python train.py --experts_per_token=8 --d_expert=32 --d_shared_expert=0 --router_score="softmax" --routed_scale=2.83 --balance_loss=0.00214 --vocab_size=4096 --norm="rmsnorm" --norm_eps=1e-05 --tie_word_embeddings=false --optimizer="muon_variant" --max_grad_norm=0.5 --batch_tokens=[65536, 131072, 262144] --train_tokens=575300000
Below are experts of layer 3 (counted from 0) of a mixture-of-experts language model. Rows are named router (the router's row for the expert), gate (a neuron's input weights, with its number), up (a neuron's input weights, with its number), down (a neuron's output weights, with its number) and show model dimensions 128-255. Each number is 50 + 10 x the weight over its row's rms, rounded and kept within 0 to 99.
Before each expert's rows: "comes before" lists some tokens at least twice as common just after its tokens as in all text. This comes from a sample of Wikipedia text that the model never trained on. Tokens count by the router's weight.

# expert 48
comes before: "1", "0", "2", "8", "7", "6"
router:52 41 42 38 40 53 59 68 51 40 48 64 63 41 57 46 53 44 44 58 49 39 45 49 37 42 50 61 38 41 52 60 48 44 51 61 51 62 41 62 50 41 56 34 49 53 37 42 24 40 65 49 43 56 49 72 58 57 50 49 51 51 56 50 72 57 38 56 40 59 46 59 39 55 35 47 58 48 64 56 52 53 55 56 48 40 49 34 57 55 26 43 49 48 46 57 65 66 61 77 69 42 53 46 30 54 48 46 49 46 62 42 59 59 50 50 67 38 33 57 68 26 24 46 49 56 59 44
gate0:45 45 55 37 44 38 52 73 28 36 53 47 40 40 50 51 61 35 58 44 55 44 44 50 44 42 68 37 45 51 46 58 51 43 43 64 54 71 59 75 46 50 46 47 55 56 43 60 39 45 44 58 47 55 57 61 36 70 44 32 68 54 43 49 70 73 59 50 47 63 46 44 66 65 58 43 51 65 46 63 58 41 50 67 43 66 44 51 52 54 46 37 55 49 53 48 52 46 53 56 73 36 56 36 62 46 54 42 53 47 34 49 39 49 65 40 62 60 44 73 56 46 39 36 57 47 28 56
up0:58 40 40 65 51 45 53 21 56 62 35 59 46 49 61 45 57 43 41 60 56 51 62 51 36 52 29 59 57 49 44 45 46 54 55 44 25 35 53 35 51 49 68 51 42 41 44 46 48 46 48 42 55 48 39 34 51 38 50 45 50 61 54 47 36 48 44 56 49 33 70 71 35 40 54 42 59 44 53 44 45 63 37 39 71 39 43 44 33 55 60 48 50 63 56 59 61 48 41 51 41 48 46 61 30 51 51 57 56 45 49 39 59 59 44 62 49 26 70 51 61 59 64 68 49 55 62 53
down0:35 56 56 38 26 46 36 57 60 42 70 40 64 55 57 53 51 45 48 63 40 58 45 44 47 45 45 53 41 43 41 40 45 49 54 45 47 58 55 49 59 46 31 28 40 50 55 64 30 46 43 52 59 51 58 50 54 56 50 53 57 45 53 56 45 40 48 54 50 55 36 40 43 64 63 62 65 50 59 60 37 71 57 47 61 61 49 45 41 51 51 50 56 46 53 47 45 48 53 30 61 35 56 55 39 40 62 53 48 47 52 29 58 50 43 53 48 32 55 57 53 33 38 61 46 28 61 58
gate1:66 61 47 47 73 60 64 75 50 38 44 52 41 31 52 53 61 41 37 59 75 53 48 50 36 52 49 52 48 52 44 54 47 49 64 55 55 37 44 39 53 45 28 49 55 70 28 46 51 67 61 33 52 46 48 34 57 52 45 49 46 43 55 49 43 59 52 39 50 42 70 60 31 62 44 53 57 52 55 51 54 64 37 66 41 55 44 48 52 54 49 63 63 30 57 48 46 48 59 70 49 66 37 51 36 27 54 44 56 50 56 58 47 40 52 65 52 39 40 47 69 49 32 41 58 38 44 63
up1:75 32 44 37 69 64 55 53 44 52 49 49 42 43 46 56 54 49 38 39 51 58 38 54 39 41 51 53 41 52 52 33 50 57 46 44 51 47 40 68 51 46 43 58 25 60 25 66 51 57 43 32 35 52 62 38 53 51 32 51 52 50 34 39 47 47 44 58 60 49 56 49 38 63 58 44 43 51 53 61 56 59 52 48 31 49 38 47 42 56 64 79 46 57 65 51 35 56 63 66 38 41 27 66 34 50 49 39 51 40 53 48 43 52 37 59 44 44 39 45 51 55 51 64 36 38 32 57
down1:55 45 40 70 51 51 52 67 51 48 51 53 48 54 51 69 63 51 52 52 56 48 59 59 61 56 50 43 35 44 38 59 42 55 23 46 60 59 50 30 49 40 43 57 66 48 52 52 56 59 62 62 55 56 52 42 55 66 57 53 57 53 35 50 33 41 56 46 44 60 49 56 37 43 49 53 34 47 31 71 60 74 51 42 41 65 67 42 51 40 53 57 46 61 62 44 44 38 50 38 43 40 43 52 49 57 39 48 51 47 45 52 59 74 45 44 41 49 60 49 56 42 50 65 61 41 32 78
gate2:35 46 41 38 48 51 47 42 50 52 52 42 43 38 55 50 56 45 47 43 46 39 49 58 42 49 63 56 41 49 38 50 52 58 38 48 46 57 44 42 45 46 49 32 52 34 59 41 42 41 56 37 55 63 44 62 49 26 45 67 36 52 38 64 59 69 64 57 47 66 64 68 64 52 47 68 54 41 64 59 56 51 48 47 49 52 46 53 52 53 49 35 51 36 48 34 46 47 57 42 33 43 55 38 51 55 55 60 51 26 46 54 65 54 43 50 45 39 69 52 65 52 37 63 47 43 45 56
up2:56 42 43 59 62 45 44 55 41 45 37 60 65 55 48 64 38 50 47 46 40 45 31 53 73 44 29 50 63 57 56 46 60 56 58 55 56 42 59 55 55 55 39 47 49 42 54 59 68 46 62 49 66 51 52 25 57 56 56 46 34 57 44 53 34 43 38 66 47 39 38 42 53 58 64 37 69 50 33 75 57 45 49 56 49 60 70 64 41 60 48 66 58 65 51 68 48 36 52 39 50 55 53 38 33 72 32 57 48 55 57 46 38 54 58 49 49 53 62 53 40 53 43 52 45 58 48 66
down2:43 55 23 53 37 45 37 50 40 39 30 41 45 28 65 48 60 36 70 56 66 29 30 60 46 33 39 47 42 43 47 36 65 54 38 66 61 52 51 57 39 56 49 50 37 32 58 53 49 43 57 45 61 57 51 43 63 51 40 47 45 56 54 33 51 67 59 81 38 57 39 48 47 52 46 49 49 72 37 50 47 46 54 34 65 43 46 40 52 41 48 51 42 45 56 64 59 41 52 42 43 38 50 52 35 54 39 63 58 44 56 35 50 60 29 44 28 37 53 59 68 57 68 41 63 57 39 48
gate3:58 49 60 50 53 67 54 52 39 35 39 46 49 59 41 55 35 36 65 60 43 54 52 64 60 49 35 59 31 39 66 51 49 35 48 39 64 65 34 48 50 55 62 58 40 51 27 39 37 36 34 55 47 45 43 52 35 54 46 58 45 47 53 49 61 45 42 56 53 53 48 57 50 28 51 42 53 42 55 51 39 59 48 48 37 43 35 63 55 50 38 49 56 60 41 45 51 47 39 46 64 49 47 57 46 46 50 39 43 52 34 50 58 43 30 66 35 72 54 60 52 36 44 49 40 77 37 45
up3:48 45 40 73 37 49 32 47 57 54 62 61 46 71 51 50 62 51 39 64 55 54 47 36 50 45 34 37 60 46 38 67 53 55 61 57 38 31 48 66 50 53 54 48 54 51 65 30 48 59 36 57 58 63 54 45 38 40 41 42 58 51 36 68 55 62 60 49 61 49 55 45 39 39 47 66 53 48 62 47 68 52 57 45 50 41 61 38 66 52 61 52 53 41 36 48 48 60 46 62 45 59 50 47 69 38 47 32 60 53 54 54 40 33 41 65 56 58 53 63 69 47 62 61 52 60 42 68
down3:67 57 56 43 40 47 54 49 49 44 63 38 48 45 47 61 47 63 53 57 55 54 59 50 41 38 47 72 53 58 45 57 56 57 50 68 52 53 47 69 56 58 54 50 54 50 66 50 34 67 50 52 48 52 66 48 59 42 38 55 58 32 62 43 69 53 76 48 41 39 55 70 45 58 68 38 52 53 58 40 52 59 47 38 66 37 56 57 47 41 60 55 40 38 54 44 54 70 57 62 60 59 49 54 41 63 58 63 60 49 49 59 48 55 62 53 53 44 67 57 25 58 59 61 47 60 45 55
gate4:60 49 59 49 32 70 42 51 53 42 48 51 50 33 47 50 48 52 65 61 61 52 34 35 47 48 35 44 48 41 65 44 48 54 50 57 38 34 58 39 35 48 44 23 54 48 52 48 28 44 47 38 57 42 49 38 57 57 31 44 41 70 56 55 62 66 56 66 59 40 43 57 27 49 29 38 45 32 44 33 49 49 59 64 57 65 46 57 51 58 33 48 55 47 27 56 47 61 60 56 57 69 37 50 47 61 43 50 48 49 60 40 52 51 38 58 58 46 48 58 48 64 67 50 44 53 64 40
up4:55 43 39 55 45 36 60 45 56 50 51 54 34 49 43 50 43 52 31 56 61 45 51 71 49 60 47 43 49 43 50 49 65 66 61 44 33 49 49 59 52 62 49 75 61 72 60 65 49 37 32 53 48 37 55 39 60 51 32 58 44 58 50 53 51 56 36 39 41 53 40 43 41 52 38 75 46 55 59 39 45 65 35 63 60 35 49 47 50 44 66 32 44 39 66 35 40 29 45 46 38 44 52 66 62 54 48 44 39 55 61 43 43 37 45 34 67 61 52 55 43 52 66 42 60 48 48 65
down4:50 52 61 29 78 53 35 45 45 53 42 55 45 49 22 55 58 41 45 51 59 39 58 54 48 45 53 36 47 53 54 33 64 51 56 37 58 43 45 47 49 49 53 52 64 52 69 70 50 42 61 62 41 55 52 45 56 45 53 66 56 39 40 47 41 67 60 25 52 41 36 52 54 42 57 51 47 58 35 41 53 56 44 53 53 61 49 61 52 28 47 44 39 35 53 31 38 41 64 48 38 49 48 44 60 33 46 42 61 44 56 49 44 56 43 34 41 56 39 37 43 62 50 50 55 38 58 46
gate5:47 60 57 40 38 61 59 51 52 38 29 67 45 49 55 65 48 58 26 59 51 51 57 54 65 37 43 43 47 57 52 53 47 70 51 55 59 62 47 53 59 65 49 43 51 35 51 31 45 44 38 52 39 63 38 43 47 59 49 46 44 57 40 54 56 42 42 36 34 49 31 47 69 30 54 65 48 57 75 44 58 47 43 47 51 52 60 54 57 43 44 50 42 57 54 64 49 56 59 70 46 38 48 42 43 41 46 48 46 60 57 66 56 46 64 50 57 35 52 74 53 45 47 54 53 36 39 62
up5:50 59 53 44 25 54 53 45 47 50 36 48 52 71 51 56 46 63 52 62 74 52 41 44 76 53 51 41 40 50 68 43 56 64 43 63 60 62 59 57 47 58 40 56 55 42 32 36 37 37 49 53 40 50 40 52 52 68 34 38 44 46 69 54 71 47 43 48 45 47 31 45 38 47 47 68 49 60 49 33 38 53 35 52 45 44 43 60 49 51 47 42 48 50 59 49 54 53 56 56 45 51 35 45 55 40 61 42 32 48 56 57 43 58 41 51 69 39 62 62 45 45 54 56 37 71 27 48
down5:51 52 45 63 49 41 49 61 40 59 47 53 58 55 65 39 40 39 22 58 41 63 50 64 62 40 68 44 69 53 49 50 40 54 56 59 41 44 62 69 48 43 46 64 52 46 28 65 37 39 46 58 39 52 50 43 78 51 41 66 49 53 44 32 71 35 57 52 49 46 66 48 64 60 47 46 43 33 60 68 47 55 47 50 37 54 63 33 57 52 42 51 46 40 47 54 51 35 39 51 56 49 40 33 48 34 37 61 47 60 51 71 36 60 37 48 53 39 67 61 46 50 46 37 44 61 51 42
gate6:46 61 40 54 52 42 50 58 42 34 42 70 39 40 59 60 50 36 56 51 70 53 38 49 71 58 46 63 61 54 67 50 61 51 48 60 57 33 43 48 47 51 70 45 51 58 49 50 54 52 54 71 47 67 60 54 50 39 49 48 34 35 52 52 55 55 46 55 56 43 56 57 55 73 40 52 67 56 42 41 59 55 43 57 52 46 42 51 61 65 36 32 66 46 58 56 40 46 39 57 44 43 47 48 54 50 48 55 45 33 66 53 39 64 26 54 49 60 48 49 45 45 34 28 39 42 42 41
up6:50 32 51 35 53 40 47 53 49 28 35 65 45 49 43 45 51 46 49 45 52 38 30 49 60 60 48 42 53 74 49 59 46 41 45 57 46 56 40 53 71 54 64 41 48 46 41 46 50 47 54 67 69 68 55 57 47 55 49 55 50 29 66 42 54 47 61 60 46 56 44 38 45 59 47 58 48 48 62 59 63 39 51 51 61 49 45 32 51 41 60 49 60 56 49 38 32 37 52 62 51 56 36 55 45 54 60 60 62 56 61 62 40 58 36 50 47 41 46 40 59 50 46 39 36 59 39 54
down6:63 56 70 38 63 38 62 51 48 35 47 59 16 69 56 41 46 50 50 48 48 51 65 44 50 55 63 49 42 35 55 46 57 29 58 57 38 42 44 30 57 58 54 62 43 57 50 61 72 59 64 58 64 55 36 47 24 59 69 65 41 31 51 52 57 65 74 64 65 49 58 49 52 49 54 58 43 58 40 66 56 57 61 41 58 42 55 63 44 54 46 43 66 59 37 52 42 38 48 51 55 53 43 59 52 46 62 43 65 43 43 50 43 55 35 56 59 54 61 38 52 54 51 52 37 41 39 37
gate7:52 52 46 29 54 47 58 50 36 62 52 36 57 52 44 68 60 39 40 48 57 67 56 62 35 52 54 44 31 54 47 57 36 42 27 54 46 67 51 57 66 34 48 48 62 49 50 62 66 54 60 59 46 53 49 57 51 44 48 52 46 54 34 66 44 49 59 46 53 50 44 43 66 46 42 44 56 65 60 62 59 40 63 53 42 31 34 36 38 56 51 51 35 67 61 46 43 58 49 47 33 50 49 48 46 40 59 35 38 33 41 60 39 40 57 41 46 47 50 59 51 46 34 25 41 32 44 46
up7:45 46 40 63 49 35 35 52 49 53 44 43 25 33 46 43 59 32 41 36 33 41 67 41 46 64 46 45 30 55 61 51 46 52 52 66 39 60 45 63 55 39 44 41 50 39 49 41 31 50 64 58 43 82 41 64 65 42 43 28 57 55 54 58 51 37 53 58 46 48 56 62 44 40 53 51 35 62 47 56 61 48 58 50 45 53 45 34 25 61 35 36 36 51 37 48 66 46 60 52 62 55 72 41 40 54 50 28 57 51 43 57 34 59 56 36 44 60 50 51 63 64 54 42 49 59 55 66
down7:45 65 29 50 58 53 38 48 62 68 40 32 36 44 51 43 38 43 29 52 42 35 45 54 48 48 45 46 34 54 48 56 36 45 63 46 70 37 34 63 55 43 58 40 44 34 53 62 50 56 46 53 47 49 47 56 44 60 54 43 54 56 74 53 55 65 43 35 53 56 54 47 31 52 48 73 59 55 47 35 47 55 50 38 53 38 52 55 46 57 47 44 51 38 66 50 61 26 45 65 65 50 60 43 49 42 54 51 55 36 66 35 59 42 50 49 71 40 42 59 31 39 56 26 65 34 48 49
gate8:36 56 49 34 41 58 64 62 50 46 63 68 38 68 53 38 44 57 39 49 72 44 56 30 46 46 53 44 46 49 52 55 69 49 32 44 42 46 52 49 51 48 59 27 67 58 44 62 37 45 53 50 50 55 41 50 54 49 34 30 57 47 42 53 66 70 45 64 38 61 34 63 52 70 50 45 54 41 44 39 60 49 70 46 34 57 45 39 51 37 60 53 52 25 49 72 40 64 50 44 44 44 49 60 48 53 59 45 61 61 52 60 63 47 52 53 54 42 32 46 47 63 59 71 51 52 56 57
up8:36 59 60 46 53 49 64 59 56 49 51 46 44 57 53 37 33 63 43 45 52 52 62 31 44 43 41 37 42 51 59 64 62 52 25 49 45 47 50 58 47 38 35 37 60 49 59 49 22 47 51 54 47 40 50 58 52 57 45 36 64 43 52 70 61 46 35 54 33 39 40 67 58 68 48 57 60 44 45 37 54 53 67 58 48 38 47 41 47 38 47 57 50 27 44 55 57 70 53 46 43 43 60 59 44 57 55 49 60 70 53 56 49 50 58 38 53 45 42 38 45 61 44 55 58 42 68 46
down8:57 59 49 39 46 32 51 56 36 38 70 49 46 44 44 37 43 46 45 41 59 33 53 52 61 36 49 50 41 64 58 57 51 48 46 51 42 47 69 45 75 51 52 39 56 48 69 56 41 53 56 58 61 55 56 43 47 50 46 44 38 27 31 44 61 59 54 57 41 41 49 44 54 50 47 50 49 34 53 31 37 31 42 58 39 35 60 54 60 49 54 64 46 37 50 46 55 31 51 41 44 65 50 58 45 43 61 50 55 54 23 66 51 61 67 45 60 55 38 48 45 70 53 50 46 57 53 36
gate9:38 64 29 36 47 62 58 48 46 29 50 62 62 34 41 56 56 41 47 41 53 29 43 55 32 33 27 53 57 42 34 62 47 43 49 55 46 52 67 49 53 50 57 56 51 38 50 57 53 49 65 51 41 59 40 50 39 33 54 41 32 59 51 52 36 51 47 56 49 47 31 57 56 41 53 39 50 50 59 65 54 50 47 58 32 63 36 61 54 57 38 30 55 44 50 56 44 63 55 44 59 54 62 37 55 58 53 43 68 55 50 59 66 42 47 33 50 38 43 66 47 54 70 56 47 32 75 50
up9:50 44 68 67 40 38 54 52 50 68 55 47 47 56 49 40 51 58 61 61 45 58 43 45 46 52 56 65 49 63 52 36 49 45 46 54 61 54 41 49 57 47 43 51 51 49 46 55 48 51 44 40 58 34 68 47 48 63 36 66 66 42 39 46 50 51 47 57 53 46 59 56 50 55 51 53 51 51 35 30 37 49 47 56 51 46 54 43 57 42 44 69 47 46 41 43 66 54 43 44 45 59 48 56 52 44 53 69 40 45 50 46 38 53 50 55 62 63 71 37 48 52 31 60 56 68 30 41
down9:39 61 48 44 56 58 55 51 51 44 62 57 56 62 63 50 41 67 68 54 48 52 55 49 47 57 54 50 44 55 38 46 64 48 56 44 32 50 46 47 39 47 54 46 36 59 53 39 48 36 46 44 52 63 56 54 60 41 54 45 27 64 48 45 59 57 41 63 58 62 49 55 42 50 39 45 50 63 54 64 58 66 71 54 60 49 59 33 61 53 45 51 54 79 48 68 38 41 57 69 69 55 43 60 49 55 64 54 51 41 45 51 45 69 61 35 55 41 67 50 53 46 44 52 43 61 49 37
gate10:51 52 49 43 49 46 61 63 45 41 50 50 59 49 54 46 50 49 44 61 47 49 40 45 53 44 39 62 59 32 45 56 58 60 78 54 36 42 50 50 58 53 49 51 62 28 45 30 30 44 54 42 62 67 51 37 36 38 51 62 55 45 34 44 52 52 45 43 45 50 40 54 55 73 54 60 48 65 51 53 34 47 51 40 52 53 35 50 48 59 55 44 59 53 42 57 65 70 39 60 37 59 56 39 61 54 55 52 69 40 51 48 29 51 58 44 69 42 36 63 42 51 59 62 53 60 44 42
up10:43 46 47 62 68 50 36 45 39 49 55 53 41 50 50 52 43 56 62 53 47 39 54 55 45 52 51 43 23 64 51 43 48 49 31 48 55 39 37 57 47 51 45 58 51 59 44 62 55 57 42 59 39 38 54 49 56 67 50 39 59 68 52 56 37 57 58 50 62 42 63 53 52 30 50 47 53 33 34 49 64 53 47 44 41 52 62 45 52 42 45 51 39 48 66 45 43 32 64 29 50 45 38 65 38 39 40 47 35 56 54 51 63 44 41 52 36 51 60 37 54 58 48 49 42 47 58 52
down10:58 52 66 59 69 43 51 55 49 46 54 29 51 51 65 34 60 47 54 40 45 52 46 43 60 51 49 49 43 52 74 43 45 51 52 46 64 51 51 32 39 41 56 67 39 58 41 39 64 46 50 46 45 46 35 56 43 50 45 49 55 49 52 67 55 43 44 66 57 48 60 68 39 51 55 40 55 60 47 47 46 53 60 65 49 35 68 35 51 55 69 42 55 47 56 65 47 48 51 49 41 59 43 55 30 57 34 47 43 49 59 35 54 48 39 62 46 64 38 51 52 36 59 59 57 53 50 73
gate11:40 57 55 51 44 53 49 58 47 47 46 33 64 32 66 45 69 25 48 59 57 56 59 58 48 47 63 53 50 49 46 51 57 44 54 65 46 65 37 38 40 54 49 70 56 52 43 41 48 38 65 53 50 55 36 59 51 52 50 36 47 41 59 34 69 51 62 35 57 48 68 77 48 51 46 50 34 53 70 39 72 55 64 64 49 43 37 39 40 60 41 37 67 29 47 51 48 53 66 40 57 35 59 35 46 35 54 58 46 59 39 60 41 44 62 49 51 54 42 44 60 63 57 58 47 58 62 36
up11:53 49 57 37 42 51 61 36 36 58 56 56 48 67 46 72 30 46 58 43 46 59 52 60 50 78 64 54 59 58 66 37 58 65 32 44 50 56 63 67 62 38 63 43 38 56 66 62 51 53 43 57 43 58 55 27 60 61 51 48 32 54 59 51 40 56 36 55 37 60 16 48 35 48 51 61 57 32 55 39 43 46 55 50 43 40 55 37 61 50 49 48 49 57 52 53 49 57 34 52 48 39 48 49 53 53 44 58 65 43 48 40 45 68 53 48 48 51 56 61 18 66 60 58 43 33 41 43
down11:45 31 49 49 23 50 45 58 51 36 50 52 34 50 51 56 48 41 51 41 33 35 44 38 38 48 64 50 45 47 57 32 65 57 35 34 44 42 45 47 41 67 65 53 59 48 39 37 61 62 50 59 47 45 43 68 54 58 49 47 51 38 56 53 75 68 50 49 63 56 42 35 39 45 44 32 51 45 29 57 53 51 34 49 52 34 37 51 36 63 39 42 52 36 46 54 50 57 57 39 44 56 55 59 19 66 47 57 35 50 49 57 54 51 48 62 39 49 52 65 50 50 63 54 35 39 65 59
gate12:48 41 57 46 55 51 62 65 61 50 36 56 49 53 52 63 51 46 33 41 41 46 55 38 44 59 61 49 34 52 37 44 58 53 41 64 53 41 64 47 41 47 59 55 44 45 64 66 50 38 42 56 48 71 50 57 48 46 58 54 46 51 78 42 62 65 49 45 29 56 60 51 44 43 48 61 52 59 59 62 66 50 39 32 39 50 59 41 48 44 33 36 49 44 48 56 36 60 62 49 61 50 61 22 43 23 48 57 51 51 65 47 51 38 41 50 67 33 45 67 34 42 58 59 47 52 55 53
up12:62 61 44 48 58 53 33 39 49 54 69 30 56 49 49 32 51 56 71 58 51 58 45 60 46 49 49 59 55 45 51 34 43 59 63 50 38 43 19 49 56 56 48 40 52 62 25 49 61 50 48 47 56 35 59 65 73 46 44 45 47 53 29 58 49 32 51 54 57 44 48 59 62 45 50 45 55 57 48 38 27 55 44 51 45 60 43 53 53 57 48 70 52 58 57 53 55 30 38 56 42 32 45 71 53 56 46 38 50 30 26 43 39 55 49 49 45 70 49 29 53 33 35 39 51 54 49 60
down12:49 42 54 50 47 56 57 42 47 48 46 60 51 36 34 42 42 53 60 57 50 28 43 40 38 57 64 46 45 38 59 54 27 58 59 54 62 36 44 54 49 47 21 55 44 51 32 32 50 58 51 40 77 38 53 41 39 56 46 46 38 53 39 47 69 37 20 65 43 48 56 41 45 31 48 45 54 59 52 40 59 67 52 50 61 49 50 57 51 59 57 50 33 40 59 41 62 35 47 54 37 64 52 51 49 44 35 61 62 42 52 47 52 53 68 36 35 51 54 33 57 28 50 45 48 42 59 48
gate13:38 46 45 51 50 57 67 66 42 49 56 32 45 64 55 44 56 52 39 43 55 49 51 30 34 44 51 31 63 40 71 65 35 35 55 67 54 67 54 49 34 43 51 41 50 33 48 50 27 61 45 57 34 45 51 59 71 50 42 64 55 52 50 58 60 51 48 56 44 42 50 43 45 54 47 66 50 71 53 63 44 55 51 42 41 43 38 50 44 55 41 40 62 40 46 48 58 66 55 51 54 43 68 43 33 56 52 44 52 41 47 59 48 47 58 30 79 47 49 60 56 51 48 58 68 59 56 26
up13:46 42 26 45 53 55 46 65 53 65 57 49 46 73 53 55 52 46 57 64 76 59 57 32 42 47 45 39 44 49 57 57 38 45 52 58 56 42 40 29 50 43 73 45 63 51 61 52 51 58 54 57 60 46 39 35 53 55 41 25 34 58 51 61 58 58 65 41 49 42 57 56 63 48 50 39 60 59 46 34 59 48 53 48 37 57 64 34 52 59 40 56 36 70 58 54 47 55 47 63 33 49 38 46 42 50 59 37 38 37 52 56 62 47 57 42 63 39 40 44 48 60 62 36 53 57 47 66
down13:56 45 45 41 56 55 44 49 29 59 45 35 42 50 45 36 55 51 45 62 27 64 40 42 42 61 46 59 58 58 76 55 26 55 51 50 35 54 44 65 44 54 53 50 49 47 62 47 54 66 72 49 47 37 46 53 32 53 56 43 47 48 52 45 56 44 44 56 45 47 40 57 60 38 54 51 59 46 47 51 78 52 61 46 43 45 46 60 45 49 41 39 43 56 23 44 40 50 61 58 54 34 47 49 45 47 62 52 60 36 24 51 48 31 61 33 68 40 54 53 48 46 60 59 68 56 53 54
gate14:59 43 75 18 57 53 53 59 43 45 47 42 52 53 45 46 58 41 59 32 57 45 56 36 53 60 48 57 55 48 39 48 54 41 51 62 71 66 50 40 37 48 63 60 56 52 44 63 49 51 47 54 42 58 36 78 43 52 39 36 64 47 49 46 49 69 47 56 45 75 34 54 48 48 62 58 64 41 48 43 70 53 41 59 44 55 53 42 54 51 63 38 39 41 59 50 36 64 49 53 53 39 47 46 46 53 43 42 57 52 60 61 44 36 50 46 34 27 49 54 40 42 33 28 39 41 59 63
up14:42 55 43 71 35 59 49 42 52 51 52 50 47 40 35 54 40 64 51 65 39 43 54 62 63 35 59 43 44 71 45 46 55 38 47 34 23 34 55 46 58 45 53 40 52 46 52 37 48 47 53 47 54 45 47 23 52 46 56 53 52 48 54 58 52 53 63 44 42 34 73 53 59 57 33 30 45 55 59 59 27 46 42 43 53 41 53 52 55 45 37 60 50 54 36 49 55 19 47 49 53 57 48 51 62 36 49 52 43 52 36 40 53 68 49 59 68 66 65 43 63 59 70 71 68 67 59 52
down14:54 48 51 52 49 45 40 46 52 52 56 37 56 44 34 73 53 32 54 34 54 49 41 48 55 65 68 57 49 43 41 62 44 39 50 44 52 48 56 63 49 44 46 47 61 49 26 42 56 51 42 45 42 44 56 60 59 55 48 49 59 50 30 39 50 37 31 54 62 43 45 45 41 45 57 26 47 59 57 32 58 64 51 24 59 47 59 40 40 54 37 50 57 43 58 29 55 50 43 49 49 41 60 64 57 22 47 46 39 49 63 60 65 49 48 61 76 50 46 36 59 51 48 55 43 43 52 43
gate15:47 52 57 61 58 34 62 72 29 41 48 34 55 53 41 33 65 36 43 53 51 70 45 55 64 54 53 48 57 43 50 48 66 53 50 51 53 51 45 46 52 53 63 38 35 53 54 59 56 50 54 49 33 47 52 43 52 32 49 39 39 47 47 46 51 41 46 47 45 34 47 58 44 47 53 57 53 60 30 67 40 60 64 47 52 56 44 44 51 60 40 25 71 43 57 47 45 43 63 48 54 53 57 59 33 36 39 50 53 46 51 44 66 53 50 46 69 44 56 67 33 44 49 46 40 53 49 44
up15:37 62 51 42 34 73 53 45 55 46 62 67 46 54 55 64 53 58 57 52 51 35 48 47 43 39 46 53 41 51 63 56 47 64 65 52 48 61 54 53 34 38 34 38 69 54 54 41 42 70 46 55 59 39 55 73 40 54 50 77 54 45 65 52 61 58 49 64 54 53 48 46 48 41 39 49 39 39 68 38 41 40 41 47 53 59 42 45 65 44 62 71 52 54 54 56 63 62 56 58 49 50 46 34 68 51 59 49 55 62 64 70 45 52 55 40 41 53 50 29 63 51 39 60 42 54 51 59
down15:41 16 58 58 38 48 61 64 46 39 55 55 50 58 44 55 55 45 53 40 30 55 46 57 47 49 48 51 44 53 46 45 33 31 30 51 56 45 41 48 53 46 55 51 40 51 44 40 55 34 51 55 67 32 33 49 46 41 59 50 57 62 71 69 39 61 34 45 58 60 45 56 54 52 45 54 40 67 36 41 64 47 44 32 56 58 52 27 64 50 36 46 60 43 52 51 45 71 35 53 57 53 49 57 57 45 62 48 59 52 34 45 58 47 62 65 77 57 55 58 49 33 47 52 44 38 59 76
gate16:70 38 31 47 46 47 40 55 57 42 55 48 54 61 25 34 68 39 71 55 36 58 55 64 37 44 45 48 45 50 56 63 57 43 57 46 57 44 69 57 53 48 53 60 52 38 45 25 45 39 54 44 60 53 56 48 59 38 50 54 48 45 33 58 37 40 45 52 50 52 49 42 45 52 56 64 59 36 40 60 66 52 47 72 29 67 41 50 56 50 51 35 68 44 45 49 47 66 48 67 57 21 49 25 51 43 47 41 42 77 50 40 45 52 35 66 64 55 44 42 62 47 57 43 44 59 51 65
up16:48 66 69 33 46 43 59 49 30 62 67 51 42 42 50 47 55 61 58 42 55 46 44 32 62 60 28 56 41 53 41 40 49 73 62 46 37 56 43 40 60 57 60 54 50 58 61 72 59 41 47 45 27 54 43 43 57 53 62 48 35 52 51 57 55 52 60 44 37 39 40 57 40 30 54 62 47 48 44 48 45 47 69 52 54 46 66 60 55 63 53 59 31 51 42 31 61 65 44 45 39 40 47 73 58 58 52 38 33 34 55 51 41 62 40 39 48 46 68 71 57 36 48 48 36 53 57 57
down16:56 36 39 67 44 60 54 65 52 48 45 46 58 44 66 38 41 47 45 46 54 58 47 55 33 39 41 52 53 43 43 41 37 61 36 33 38 50 55 62 42 43 57 52 48 59 39 52 49 56 44 54 30 59 50 42 36 70 65 54 46 49 60 44 34 35 37 54 60 62 43 32 49 53 57 42 63 68 39 45 41 37 75 44 37 62 45 42 43 57 34 59 63 54 21 60 58 64 54 56 46 48 50 46 52 53 44 43 63 43 58 43 36 66 59 46 37 51 57 54 63 53 34 44 49 72 38 56
gate17:40 52 61 54 61 39 42 40 31 45 48 67 57 64 41 68 41 47 62 57 56 49 46 55 39 66 57 47 48 54 51 48 49 59 61 46 47 55 40 64 71 43 39 55 60 58 60 43 27 50 40 47 58 56 59 59 32 53 59 63 62 47 56 47 55 47 37 80 58 33 44 59 56 45 70 49 57 47 65 60 50 59 52 42 46 35 52 45 51 47 52 42 47 55 42 64 59 59 47 44 69 41 46 28 47 62 61 40 48 59 40 49 60 61 62 67 48 60 51 36 44 54 41 67 48 63 59 40
up17:55 42 55 58 54 41 45 36 44 55 60 52 53 59 33 67 43 51 67 44 61 61 44 54 27 65 54 45 51 66 49 60 53 63 62 52 47 64 49 49 51 52 60 58 48 45 59 56 43 36 44 47 50 43 38 57 53 35 64 47 52 41 52 38 63 58 33 59 53 45 46 63 57 60 51 54 50 52 70 58 33 46 54 38 49 54 49 28 41 48 47 49 48 62 45 60 59 71 35 26 65 57 53 31 49 59 58 38 54 66 29 50 50 45 59 40 47 52 50 50 40 52 59 70 43 56 64 38
down17:62 68 54 48 59 60 46 29 42 47 66 66 46 52 43 53 50 47 57 57 54 66 66 46 59 53 55 31 50 39 57 67 47 73 52 53 68 34 49 44 60 49 70 69 45 56 63 32 29 35 47 52 60 63 70 41 25 49 56 68 40 75 54 43 39 42 34 56 51 27 58 38 39 39 52 65 70 36 48 44 49 43 51 52 55 49 54 56 52 56 49 36 49 58 47 48 20 62 41 39 49 44 59 54 48 59 52 42 52 56 49 68 34 56 59 55 49 49 41 42 42 46 57 39 43 60 62 61